config.toml
d_expert = 48
attn_scale = 0.125
lr_head = 0.00609
Below are experts of layer 5 (counted from 0) of a mixture-of-experts language model. Rows are named gate (a neuron's input weights, with its number), up (a neuron's input weights, with its number), down (a neuron's output weights, with its number) and show model dimensions 320-351. Each number is 128 + 32 x the weight over its row's rms, rounded and kept within 0 to 255. Numbers have three digits each.
Before each expert's rows: a language model's description of what the expert responds to; "comes before" lists some tokens at least twice as common just after its tokens as in all text. This comes from a sample of Wikipedia text that the model never trained on. Tokens count by the router's weight.

# expert 11
What it handles: Institution name words. Head words and connectors inside names of organizations, events and awards, such as University, Academy, Award, Party, "of" in Ministry of.
comes before: ",", " (", " of", " and", " in", " for"
gate0:181113147130120097202188164158128159127108155069090142100136163156185126131165049102126122121096
up0:158100101158150116123159076058144114117097105134118158181101142075063187120077153123103168131124
down0:123135180109131156075139128144086126123159179135095177118152159095090103154132087149132118170185
gate1:180190155147085138134117127113118104161089168163173131126131128136138130153080069140175092121166
up1:161151138173109101153141108130130095150166122069189116103151127076157130141122110125120115141119
down1:083112121100132125134182105147141075081140146161124136111082166162202146089162112187055211116160
gate2:153129139122069124124109098173140105141142146136125103117127086090102130173179163139101078156077
up2:145168138098096160141109158143107152148142135141170106088031144153103155134055134049151108052137
down2:100117144132101069168132081154127130091102207070133130143122159128094165139120127080162149152135
gate3:129146055133113128142162130186106158136136120158131092165173079179043133176124171199147171179102
up3:117076159172153097079115124197049146181171182132123123110091074102163140136169107142150104143136
down3:194140198081096090069097204165073130113127123108073149100166125055123089082119134077138191105133
gate4:176118128079168134113166126133122123089131164136121098155142143119140135105115200090118152103161
up4:097097126180124118166176185105123159112153109103179153113078091136163105114121147162090070170173
down4:178114171120145115129123132096069159161100151110124134118156177151130122153138089104138137134112
gate5:155115096151103124134093137100124095127109184159138116098131085079102133180140143119125140148111
up5:160122108107170106058140190081097161129123107144152127163099145177106139130101130113142126163160
down5:111143134172138085099151072135089141191166150145115126062136152120105085069111102117163165090116
gate6:119137135139093127106086179166125118139143133119135143146090134117090120136178120159128133118049
up6:127159130144072162083169127120175150101150122138144112116161127084131100137140158124099132097092
down6:185143133148135125123167112164111098147156118164159099126040189129094123078127115091204172068128
gate7:112116075161084101146104095134126047116154090168091168156067104148147175112170103141100128191110
up7:158140162099128185172112111118117093151139121131099163079165053124158067104123119100141130075120
down7:098101102127160179144190133122188125202069098136105113135071084116149146166158150170150115136082
gate8:132193180081149150155080111106059125092147086138121091135147200131126083067107108123173217086137
up8:105105164115156164156137188133120212127134139142129125132102158101105124105135139101118127115119
down8:172102066161110155176160131148106095150080101074164090137084117068110138087189126101074064055109
gate9:133114128138074153124124178115143089196095093132100131118116121103183122126161110080077123162132
up9:124153155137070120139109088118110175141091097095150112169155123092114145101090041144115126164163
down9:139126128180190150154116119140150090166136139147082159139118061087149050095144153119150147150160
gate10:150130172076179145126096081181178096123084168069089165128153154156127146180154085126179100119112
up10:123113102176124132070121117117130118152075162120104125101094141091171106151137143146108134100093
down10:162157165091109135175051134091089118145176150087122151169117138101078199157045138103139145147141
gate11:121139135150181052135131089148115128092130148186126091080081162126176155134192102117107091154100
up11:108182063171135079171100107071114106092118120087160108120119133120115067105154150111094063115118
down11:122115145094145154182156147110146103058147134158121121163070119141064091171151142113076138153117
gate12:154098115096188154155127230096105092046164116153133112150128156150104173144166159129147144104188
up12:134192107174181146093109111130138203113156095170157069123134150134122153124117100198075152195124
down12:144148155124163108102140131131055104091172166170166119091196094144153146085098128127102142129162
gate13:083105148094127099111077110161170097112139082114086187146218117062090089122177174099157156146147
up13:133175147162160112165119070131096153126141167126116165140136176160154146066035133147149171142159
down13:082119177128103153140095153135200135128087110149119136152149118185203120154113141090115070096126

# expert 1
What it handles: Latinate word-body pieces. Middle or final pieces of abstract Latinate words, and nouns like interest, research, degree; e.g. imp-uri-ties, res-po-nsibility, frequ-ency.
comes before: "s", "ed", " of", " to", "ing", "ti"
gate0:100123123093119121079108127174107191149139235122064126115117130116166174070177106176100127132101
up0:202099102154060154084138128110115079082143124093132124056092145099133147183156119175096117152140
down0:066119139186128087179144141161113083136130174138149128142166112175066091082164153177111139134164
gate1:197137141113141120161134134092111058080125161126141105101113117123196111175164092127111074161122
up1:126153080146138097144146109134140057124143148133146073117220095102124177142087184055132114115156
down1:141098150135127099126174148136092148188138152142203162127103096167089132150192088177135122109133
gate2:119130137110148121151146181113170091118159188122126187131139147065132188123161185181158138145160
up2:066138143117192080092134102187177104184138138112127088178171099138122113086074177137157099146133
down2:141107125147131143070067165079139047096118152145057116071123126201150135136117129054096153088124
gate3:097110110157176160124076136149202137155126121073153096090177093099132137154122170150132119109195
up3:146073150152116129145122181065081159158083119136163106152160130120087098161199126101152152078102
down3:123152152203063112136124153099126136101113059184126192095156203105136146201113049156104156105157
gate4:106128117108170114078131086117129098148092150158134113138129154111091160104100124126124137116177
up4:118118157122110165122068167115109159126131144160181156055169120107126179135090165129133132098057
down4:139144158170161162068087133144133092133096107095070126157150074118098106198099174116139110108138
gate5:116096109136108144156090139135106097149160105095135153110131159103151143111128187098106106159094
up5:114105150181198147146129193125129098114157145094207145114135097101150108065154094108079166102110
down5:112105124014102160113118067092099162154112162131077135159079076099158135129047124138115147130105
gate6:055149084122099144168126071129189131140083174128149105170179139189102162135103135130086173114087
up6:154123136126123096106150147135111164128153095069106153121206141101102131142108092131106153107098
down6:152072088143140092128117118131129118119123082195154145125092076084153085109112144159073132074177
gate7:138083172134168155107171143171061179167136137106099107210097216136167137093108123121175097105133
up7:160094102153058158155093110153155114154103102135116107151173154112119106098099105080175097124118
down7:154108136189144116084172069125093149129151140135144096156164082110128131162097151098105110143160
gate8:111147106140139145219118110120072145121112107132122123140157101158162115109147080099158151140120
up8:134128088129157133154207123100174079150135114152092129140123134094144076101107119129168157155119
down8:093153095095125159167108087164135074132162165149171132085135122112188063062115107136134165100158
gate9:115135150101131121122084145131154155119120166153080146065120143106120057131091092058138160143152
up9:166116095112082131143154084119102137123124138077200181152156119106087140130115105111105119108082
down9:130130120159070163116132141137118149141099133204104098217156129084138172122084081102103105215152
gate10:176156142072138109099189100111139136150107157129140161147078141112139122133137130147148119089164
up10:172106121068112136120160137132156092134100118134084143122098056117115160122151122091082053152070
down10:110143111139132124124132084138155196163139071176183177174154134044108109150170159118181136157151
gate11:113135097124150138149143093146174126165186113175122137141165109192153149146159164124114132178135
up11:097097142145111163140081164125108127113101125138155170065112128119129118129145101144093005088147
down11:055080071096173137129172142129061144185148175122165140158148081126094109140096087086101160076159
gate12:115096087095049147114122130133115080102070158191145130110056116124117022050149096168070111138096
up12:159098072157123134153146129140140147137149087061106143173164061120135113188157122091164177101117
down12:071124081160156106134128089070084146161144131102164122096124142233129133123107103157119161112130
gate13:126110165157115182103098124127139158143138088182118162083122160118104121114100122149129142169102
up13:136139172103114116133094113095127169195131100179155098138168186144118159151088122154132146159091
down13:084136161135090141160141092111078170095122167168139113145052117101072117138088168136117145142189

# expert 34
What it handles: Participles and adjective endings. Past participles and adjective suffixes after was/is/be, such as used, known, located, surround-ed, regrett-able, and modifiers like only, every.
comes before: " by", " to", " in", " as", "ly", " on"
gate0:155118149081116171090153077084169085138110155139143083117132114158186145133103181096102100127152
up0:140119120128095120116100171168122138105121129051188091122130085091090142169101167165156109127131
down0:158113112065134196130102095108207153133092066148128092086057097104110122129186177111159141097111
gate1:086199101052144124130086106092144110125125181158136111149116108113155131143068135170071081090166
up1:069151168110144113149154122154137119131143103138166094097118180216168117145153123047062070105146
down1:150154113193189111174167103180130108161098115159119083139140134176135087125182084095160116157117
gate2:110172106126195117147222170164214154178110175150139153088103142109130067126140139162117148132056
up2:127111119096149072106077106164169078110162122106108161150154153203176170113141133095111161142154
down2:136143121115098137121117162063127138106117124146181128100072159121127113140091174098120158103113
gate3:128113138110105137121113123135081118126153160092104123124121131139131107124131144078132144126136
up3:173109071119087128060055129219116119084135146072133141130101219090145136145143145143116144052152
down3:060151172098099189138089166095142071085078205110134144119091136105149123081089148176169089103071
gate4:204082114096138148184150103248169205125170138193098143208142112089091139113103129102143167153117
up4:151184135147138141172090119151144153128101187101181102110146165115132130096101091148052135160093
down4:158129145181127114119106090067129134118125111166136149131123159196141114139185094148151102159039
gate5:132099139138097134177194081097146101180189150191130117139051163121101220133150066094121181115202
up5:094065132153174120211173165090120167164119199193183178122143160119125106111085174124068178105128
down5:083150142156113149137110124166157145164138056092129088089100136134130117175108057152128087099085
gate6:150073118102107117111109132154085137200105124161079157185149138134104131122160149140159135164126
up6:148144114126064140052157173079164116183111121128149139125152113157065135136123138139134071073146
down6:128177194186082104061129169112064146084088083168101146110198115149213113187219102085111119109159
gate7:129161142160132101071092144120128128124102085119119114142165164151133100163113135091131155103115
up7:109118149115132113056102105132127126119168150098169108128122125143126036140175074177234166158146
down7:105058089159092096167144108161150105177107074059132119112150147135110150080135120139149091124117
gate8:143132097141147131101100134167138137134137066087143148152179108084185161165097122131061222140119
up8:143124108150115124122134156092143137104140146084150137160120172136145110143112148133114140115160
down8:067086174159112110128071122095107164124161156134138136091137076133164171091160145152092151167133
gate9:127165203114131155132137071051080195093106138177145143091146090092045140176139092151141097160091
up9:119107169173129140157107076154100115159156162176096121152119047107093146153159055134170089117154
down9:142123136075144094145080129088154123145074167088102131120114156176141101114093172183092123183089
gate10:156146134142106104129142159147159090195147188183123103129108110107100155087143060081087105112108
up10:068156081119094136152120147086146102093117178090152161083042140113109127140111080129166094139102
down10:065088053155121115113126116131077152124118176090129077124081101077097179123146207124148054078145
gate11:085140089195120177139101136120192131181120123099148155089103156154070184129127134139137095139142
up11:130126158124145118146097153212144147141085137180109132235192103157133105092090113130105083150163
down11:109102155188101137188126088162133142159137158102099041166162123129120118121179105138080161077112
gate12:141161079180154115086193142094083159075127083126098112074096112167155189090171153128113145137187
up12:145087127127109137156123131135083127117185126132069144140146117166212132102119127156183121105106
down12:141160131151150130144115129124240174142085088160098130069109156134116107089160171140117137123135
gate13:099127194173091118145151157109152151090139080108132106100077143122152097109097121115168085104107
up13:100138160218106118100105096097106091146129156144115110089100139132131160135149146112116113124120
down13:119193133128126179173195171145184126086107155136151104126163145171126113118163179115152151109107

# expert 55
What it handles: Section heading marks, time prepositions. The = opening wiki section headings after blank lines, plus in, during, throughout, until before dates or places.
comes before: "=", " the", "\n\n", " The", " 18", " In"
gate0:101143080144115089109138109160137101127111116136136125122173107197130152123117170082151162105130
up0:102137141142142146117144154125078084128133142123168157126142130126132143109140126112132126129093
down0:158102126159157145165151146139144080120105145094092169154148113087095106109104102133115128124133
gate1:170105143149137106160130148118157138122102059106164147104164178157119121116094141118192126079148
up1:165169099081111126155067198118148130096094055069179107135180145166042147076131144098146135064169
down1:088141110049145175101161061132146130142149134163123101097153098106094176164159157124141121102130
gate2:159097161166093160106062151176140117136124095122166078133133121138122134161152124113103096127155
up2:159152154110096090144147187202093112141105128119141150104120155110145187111131173150162069117173
down2:127139093112145115158167104162141079131161107098218064117176109127143161153148082142154090150140
gate3:130108135129066188132111131143191120100138102154116118083084187195111130157118117150154132112169
up3:100137109171094149181093093145178080153128090167125092099116122165095117146147149173131099132192
down3:130119147151124071142094137096104124050077189111138157093155087147112105135189143157156145133118
gate4:164131151105103166161097215131118112176120095127173092121081088120111124191039124103136158099142
up4:149057124102169129142114178165162090177156098124188098140124074201083109127127117133129138076171
down4:109157134124105111137134155174086125159140134169138100109126122068117133145131122097105156135079
gate5:080096087125130154159145125116150182122135134153158106104123153094149117145099165137143135181098
up5:161208125142076118098117175134153090109146112146132189120103169189147154114077117134033130108138
down5:065128122168161200156120181188157125101124173090122060080104103102112147124173168099119137147128
gate6:148162167059114153146107114095121113097131093150123106095126061171134143146156133117142049110138
up6:168195156104134146105103124124092137109113124147148096052141062113188156174127146130128076151114
down6:118088094082144129087140107092091180157093147144141137184170067062108153161112101169102081108136
gate7:132177120134167093159082127128116133180101145086089124132113132135157111117111101110133124113156
up7:139088141148122139101120209160154174165101189103115119061133109113122153144149194106146154117107
down7:129077151102150064095206169100138156098112126128115156144090112113135147113159122149118111139098
gate8:138182175167147109132150182172147130136176084194212096081091175150066074077140121113075137130171
up8:123139200160099084046150107114174175149159123109197102089070133139104074063140163048108122118193
down8:120106157115178111207148167108120065168147071120190120115203141179096087147142124187158156191124
gate9:105110169100128109168152200083102139144126108138118158119136179108114125025064046092123129187073
up9:135107176138160204116110099147127103158167064092157120166095114109136119130173191155139131126132
down9:157095105131078136161138134137160134097128117131124143144086124135142161144122159143151112129112
gate10:117130116104179099141100086122112166094155124176161173100123144085170138127096173100171109143051
up10:131150114067081110165210139062183165149078150157082156113157087134150124142111133144159125123158
down10:096102114141129151077067168166098134123219149093155197123116126107120094154188106142187142071073
gate11:140150091145135089117106167129127122077220133127123140133108200098141179214094111126121134067096
up11:167165133129150165145191147095068114123182118146122144167148165142167123158139098113174056134148
down11:131077096155198141095147150111108097149123127108173196134098133112141120147098153169196132065080
gate12:102090099127092088141128160148111100108107091096140082122132166107108127118131123082167110095136
up12:171148124170125160152160132092146181101116088162103138180123096106152148120124187178109089093121
down12:169113137142100098106116091154155143158204139163087150073096113107167108121120113179188108161163
gate13:202182149160181088068130172140134147071152125109135091144131191102174085097104154076064132138115
up13:097123128064143164202137065150118081135139140182122139133135108146118103135153106146110140163142
down13:131166139159178146061126091069088243152135093165155162056140092128172147132165170104084123170072

# expert 17
What it handles: Table cell separators. Pipe separators in wiki tables, especially at row ends and in review-score or results tables; also semicolons and colons, plus some verb endings like -ed, -ing.
comes before: "\n", "  ", " Candidate", " %", " Votes", " 0"
gate0:107110079147119137106091179183116110119092125164126198109095138109067125074121154139157156120174
up0:100181134164094117097198138118127100098151144110168114154100085126151173149169070137138141154144
down0:197166150174154151131157124123126104107123121106105090123131089127143132131130147133060137143149
gate1:084121091064166093111132087166088125121088175132132142133137133150122112135118122132133172113124
up1:133153129089084106154116157097029127126127107167142132136037142099070187096125156145123084100136
down1:155127111075171096141154127149196132155136094129092110089115123113058088128168151159115155092120
gate2:172085087150167137146153146106129193096130133160160144059117181140096165100085185081125147092059
up2:133143111189123174056158150105159172170121143115048139144127084108117107103098098199117105065108
down2:076125154117107152205175106162140159134159127163149122149090143108039086121107052188149092115110
gate3:163166150100131144155144041165122137125092145122123101077089165081181078159101130095082157134115
up3:089159161081087192158132129112110095111164101133118162143123205116100105097098114136098054155134
down3:198129150101104143145095119171103123097103101112150184112133127143113124120101156133118101185186
gate4:143126072187170065135167143099082112119130148154195150138072107123115138165134100170094146156088
up4:176138065160212119162100118065147144107154095117115142075129091099113095152073116149168164133107
down4:103120153140159173151093082119106131132097135115189124139151055093136108065168118118104150158116
gate5:090136092067143102138137190155099129101093131132092168119139129124089174124054205119173167059090
up5:133076133071146128155118123143119097154151205064106143125120117142136078193128148104110130128068
down5:103132135144083162129112150125191142100143037163104122145185115153134102078124123117105153145099
gate6:089143111126191051139107171179174175113136141118183137151148091198149145155053148168144117108135
up6:151075172078115105199227106133141132211106167145160107136124158155099186159105156132154107088156
down6:134114124159129098125122077101130089081145137094158085177119127127121160121096202085060129061170
gate7:161105122143101060140141096103151157119081079121120105074098143118193134144075102148097108142148
up7:067132094151133127108093094101135155128103131143125156128102139128143115087093092080157078117123
down7:105120114124093186125091217122074149122152064127145107104128201046115093102080024106088112124100
gate8:173088158120111145144120113108127147122105072128069134130085136123088162128138133112109164130095
up8:071141147151084207126122138095113080088097087134159125084152100086189131098113119159108190136131
down8:108149113087123158058152069132186119137143076152154077107160103106118133185116104193163153095130
gate9:129148108117121158124190123156183170122087124118171102184148091172121205128126124146162121156124
up9:181113101178110141094141078183160151110132133108100105107139066197166112122094126143086144102194
down9:075119077184139160150084150128118118126173147104114104067160079112121146123073155161097133134103
gate10:176093176158152140098111138181121196092152148114148095157063136164110097057069119137165120126131
up10:148152159084154097130148138094066117060132133159076128083110180138124079158063117129107141175099
down10:184182076120120131141153141096102135105108168125183101132138079163099120126195176115118148115134
gate11:061145135138109151092086105146134040138052129157155107153121124089155152156096124135139096116138
up11:140104136081107143188166148128145121121181097110099069122130116163132157152097156122180129119138
down11:138153130166117171176070102148133133141073043083116123131107151172106119144168113076118142114110
gate12:131140114084128087084213116146078116188127142153155133158137161161061140125176112126139115183136
up12:162132086141106134174100122108144088092113109203078146117142075142141116107145142138116153100126
down12:157148095140121124139147145115136122102125111167091084067084162133178148158122108099114135151136
gate13:136117127159104140131128061172131108108188118124144152107122144114141150158169095173184119164162
up13:146108086114082154164089153129082126140137102168101132110092107135153128170176084109148021079061
down13:133135071142178127129172106114114145139138147105113110125116134188106107131199138142133078131123

# expert 21
What it handles: Table separators, sentence starters. Pipes in markdown table header rules (|---|), plus sentence-opening He, It, There, However, and mid-name word pieces.
comes before: "-", "\n", " was", " is", " also", " has"
gate0:105133070168122100149132168129098080130127151182170101136060120152119041215161150138124150120145
up0:129112184186084101130143161152117072123133119123099096078110114067137049089149106084118148096145
down0:126159138149171143074086099128129163104140097175140113128165075129187176140175110114094177130158
gate1:150091082181115152115133067151103190166114079158154152134177084093128191144107154146078149114162
up1:128100104157169134171103159087060135112140098159115090180090113119138178115133166109197111139163
down1:067142153125112141147123086129145136144134079156124119176126100089178127202091084102167132084175
gate2:135170110174097099136157121152134155154085108159131154130152102148189136137056163174159130144076
up2:140131165164144145110137098201070149170089118148093161149141167085106165058101107098155145126190
down2:118136143155102187186149116154118099070196133161128090101172087083127121170138113167120160101134
gate3:088135137072123088101163152135070112109129140146144121114132099116155082128105068059103117111106
up3:207154105118103112100135120167089112158145135195091142116151085141130113173126133112131069123118
down3:087184117061111113167196151162133048171086136067175129108112116118113168136072086072112065129165
gate4:158095116132102104087120132184135115130159126128129134157115168123112104096189120157131126127103
up4:096141123139141131139100141133111102112149127113115136073097147066119163171146135116101135191155
down4:151122091100153102130156164213072100119138086113117141142158109138061134202157163167162105171098
gate5:152144081117123103120081128087158119096084142124159126054112119094111124077076124097118119117192
up5:110102112187092129128139194133160133145140089139098083165094108178119116165156128150144123116092
down5:108119171106124139093084188115137080118165133153091100143146169162165149150127108050091123092178
gate6:147152099073053136128091120083136111137095125135130097116119116188120103146150128160164091071162
up6:110100094152128125178131123126134081061111148127119113123126102197158125210154136138176163081058
down6:141157148150105104116140115154152094100155093089122166148182172096072105123129170116112088169158
gate7:180143080121130173162086149088120144127089077075172139127118090068069081047128140124110121133197
up7:114138113084125103138085125136079183097137097131127131133084119156125143094167149088117124157137
down7:124130185146128159179108167167089138087127175139082128172171187082127130073098082131116191115140
gate8:079123075158124096157159137104084140081118129141087176167163122143222160037118090136127054173170
up8:108125184119174101152092180123184082135141098122146162142105146096109146158128129125137134156113
down8:109063108089102102085156078123082090157132062125119067146126170085154146131160129134139114086102
gate9:134128168069111114183117154148124175079109117161186172087081097114138161092181124090135121152177
up9:087126149152155158099119112127082091158160120138148178125109175120165100136071082137151186103146
down9:151168183104097202128145124193103164183108116135126149128112176148082140084117083159089116136138
gate10:163129185135124126083137114118173121147151143125119132061173172147132120138140151140109139063139
up10:161150155102098107137085172172164088143089085167131105104069081122086132101111149167100145142146
down10:147116112141110081142104137101165182231075116148120181191204153176173174133127110080130078132134
gate11:182104113120095139144106131151117108141188114101178143113136153162068119140087127141072162061157
up11:158176116098104112139104062127154112163142122163131137094105145128109154146141128133118142140175
down11:099082104114162156150067114148121133174158165190120159135105111088123126127123074131118127157138
gate12:150102119155128112228093075100141163077152103205133122156145117124115157121154147124127112079117
up12:129196111139134140126203075123150149103194123067083104148110164134151141108121099110181111140203
down12:110150139110077110085112137169160132131091109160155164132130148118161056081095079156115100085100
gate13:168134100174118189072061118095071138138097093195218111112149155083134091115112123136143156140158
up13:182102160184135129096116126124168078178078062136101079151125171138185087097168160089128170141176
down13:087127100152146115125106106095166152088113085090123108082129086085125180197095078104126107122117

# expert 32
What it handles: Clause-joining punctuation, conjunctions. Commas, periods and clause-linking words joining clauses in running prose, such as but, and, though, while, who, or.
comes before: " and", " the", " but", " which", " he", "\n\n"
gate0:097089170057038126145138062094169108138135116145092113158114090140088180129155155132106107165153
up0:120121183106063103130125095126123127087097145014135065153150127101129171128134164124142110089150
down0:140154128116093108147159189161175091114180144107144079110122159112116168160112091132150145145139
gate1:187177142101100034132080128138125110109196099131114126133187115180112146103219090095061091153086
up1:146128113133069154131093110156117145137086126117137155138141128172137082147086141173113134165194
down1:106108089144133136137159093139127082140108175159181188094087131105077129155096158148101148099088
gate2:129121131137140053121160107136142114150161119174122080196137067081167126086211096104132120170169
up2:111104141110165136147076172097138132140121174130144166050085094133103115153060155125118061099124
down2:122144108092086076187140129120165173097120145126133113126130118085113146136172098148096127156127
gate3:100117149065096103117123073164126149119156125128116157157085209098141083138156114129131116121121
up3:113114109156178141080186131139104099135163093152106149057144113112154129128120100101161183090119
down3:097122165124082128156101115173105072066153097084168128177134131121131133210123044108134060093123
gate4:143109164077108104107155149211116059112123133158165119105168114172147147175093192132125105136090
up4:142117109132117095126145149170145164143146149136148113088103177134173129096151077177104115087179
down4:151128097097112113103107140193120139082122129108153105113135123087138129091122164111180126054123
gate5:159125173107131195114063034117118177146130110152182090076139106155119159162100170142071151115100
up5:117108131120145086072113141111112086120135084067122099129070107168114093153138153173113123171160
down5:143127122178084168173167114159140173134088155134071108149081153096102147155134127083149081174098
gate6:160151118182168111077142172106158119122087138079121119111137148125158150109118137116195113126080
up6:117081165134136174156063124196124166103133089109133164090127147121122126166083155138072138130129
down6:206104083138163155173089157137148123084164164131128108092165154088081109086181165146175159180157
gate7:080134084124152097127093083106117088192076172085116135130051158148166149126107117120134144121150
up7:166149173167126167085117115068098154100175162166113122156177083086119181118137103158119065136097
down7:140116047137098146167150143139088080081164187191094152078110100096052146130134105106158136071120
gate8:140111174117115101098123132110140116194125134091126164136145131080125114130132176139157160203156
up8:110053159151103156214163105179138131165125151088129094141125127177125108106134076168162121128200
down8:110168115142136104130083114177126133156148055125117184110207157109153121208135115078128109110151
gate9:076099157112096190164087090079132144135119145162116126139121124159125124111103142087143194142122
up9:077124099138142145155108190148141162099158188114111139154098147077047115109129152093078086144077
down9:150133113147146146150130114149134095114157158125144150145114147174072108093125171100152171136070
gate10:090132215109183118164120111124133110092177165179105122160028106194127155108091149181112049125120
up10:127080166103147172136140118181109171139163072115057122147145141162164130117143211115159065072083
down10:117133170111117133093124127108162123184119125090124098110150135172131111139078128140137109138103
gate11:106153114125133086102138081120101118102102134111159089165151121119180154122073107155203083134159
up11:116103107146152112123145111077131160115110103108153122134169131096139172100067127134111094103152
down11:142112178077143102129125134099088107123159153120151107082163114085176114091103083181123128133087
gate12:114087138138107078138155144151124110149116150068117114182118101160160088106133162093137164145167
up12:194112108105127086128115172126130131084107192057093159118080151154117057080170176076139116089098
down12:090037141116053127139158137196136088087105172120062110162091130175131178113083145137142163166087
gate13:133153165134195094107084136120088139102116093114125144115210127144191087117156134110158130067099
up13:126089093158093103091131095105170108144170141105146135142064107159085172118079134176081129105151
down13:117114161116133067105133147129101098126129130173145129095126161103199135145140153129105119131115

# expert 52
What it handles: Prepositions after nouns. Prepositions ending a noun or verb phrase in running prose, mostly of and in, also without, against, throughout, being.
comes before: " the", " a", " his", " their", " an", " this"
gate0:137158165140188166085147103103205103145130112175130138150143076188136129123103113177125167086200
up0:097075105123088167176142166128112090136100125142119157151188144119096152180157170109138174197128
down0:133048110136101183087134113138155121150112101132139109157099184181100095121084098110186100125084
gate1:070108177116135114136155160117126109137158192131109112124104129153070139123164165130079139097106
up1:167128122119129091101091115091117120193099125159132124175137162143115176155144122136144126111122
down1:148161163151149085116156137083131179174090146082122138110157145156152143143155116161096146173110
gate2:150113110122135134165153104165170128078109108115049132127136160135133173077139080113141147149135
up2:173135189172067119084118080082119107162142180172145110099096102087116105133089139142136077123117
down2:202112124163134074089107069119131112164157114169095166076120123112125128142119100122088155184201
gate3:109180142144082113100144136092130142159149163108160166110126126110120171120079121109109173150113
up3:112108142123085135141148121177125152127115121122153147102098094151130112079133158150056150115108
down3:140160177147091117096094094150102085151125145122137151123117105079099159216134133163090113161168
gate4:098118118086119191133080161150105084101140148133153141188072142135169095111145174145089177147141
up4:145143124090104067140142115167132138061155122094133145203102148105071112080123148132081136121116
down4:100152146147127123126141154129094133204098124123122191132146110085070126150153126137161125136107
gate5:159141135096130078125171092132075110142106145167162122145156126140070158058118153153152143122090
up5:128118146115152136093157095135138147132239175202185063092119153117155163143094096168094125087156
down5:123124120160166119103082115139093110177161089114175117143165166103070163106157176094166124097107
gate6:136119118165093079122153165192123125125095138121161105171163119118146080133121126125166144060101
up6:095072119154207127099171138113134140092196204156098157149104079095125109141085126130147100128136
down6:163175161133117118119108139130168140152115085175094140109152091140128137108151119081121168132167
gate7:162099094099079121167130132150094133124111077107150113126108110167117092108081067136180117141121
up7:133170170108086130129124123089168106077096143097095128140136108135100139102093148085086117106129
down7:130142149135096118082128142174098138120083154134120139122104132160098169030119154145156107115103
gate8:120110132078158097137143094131155134128126161132122121109148109128186129085173135128149136113106
up8:141120141056183168117158133134144134167113102175178157149161093167095106150201174115064211150094
down8:193078183139100146092151100095114125113134116141133089165152141130093143137087167091055155093147
gate9:099101084203181162091112112120143094122070167101157142153197169129144106122132123119161099122157
up9:160083089159102137098136202117051147123177195097144147163060108119135160114120150104161180090101
down9:132174086144199149155136215132142142094122130131088128117127170169035132123118129179167110165201
gate10:153159156060082123143125125077095090054103128110187061105136183133123121081108158067124077149115
up10:095104149169099161145163091104153114178190134174167188127069128135099147101119139129150039143140
down10:145110120148096119157170133108111135117086179139087124121097157135133159155159082178103126213116
gate11:107175163132048123121140146167086105167160067147132116121075153130154105140141123101153099172112
up11:200081089179040144139130158123135186123126131188112106105113099136082130179121103136113142156128
down11:149160140147123125097104160089158154144150126145129109114127132034175101151080122138089126148158
gate12:108114154133205097085118155181128137122128139149107150077064114166088094099138209144095135106132
up12:111141110143095156134164125114122082149126079116136185189126083100085129151202106070106101102083
down12:100116087132150098138164158086190138114139146169122116163150159155081166119151115153130082135143
gate13:113132073200112110080135153088116122128129087146103141123137092122114062111155150120116155145135
up13:097140103115189109115138142105116144104108167115167129145178098107113182109115139133094140164148
down13:096133149129146157137076133100212118118126139158145148102122098128176128134097134194198155162124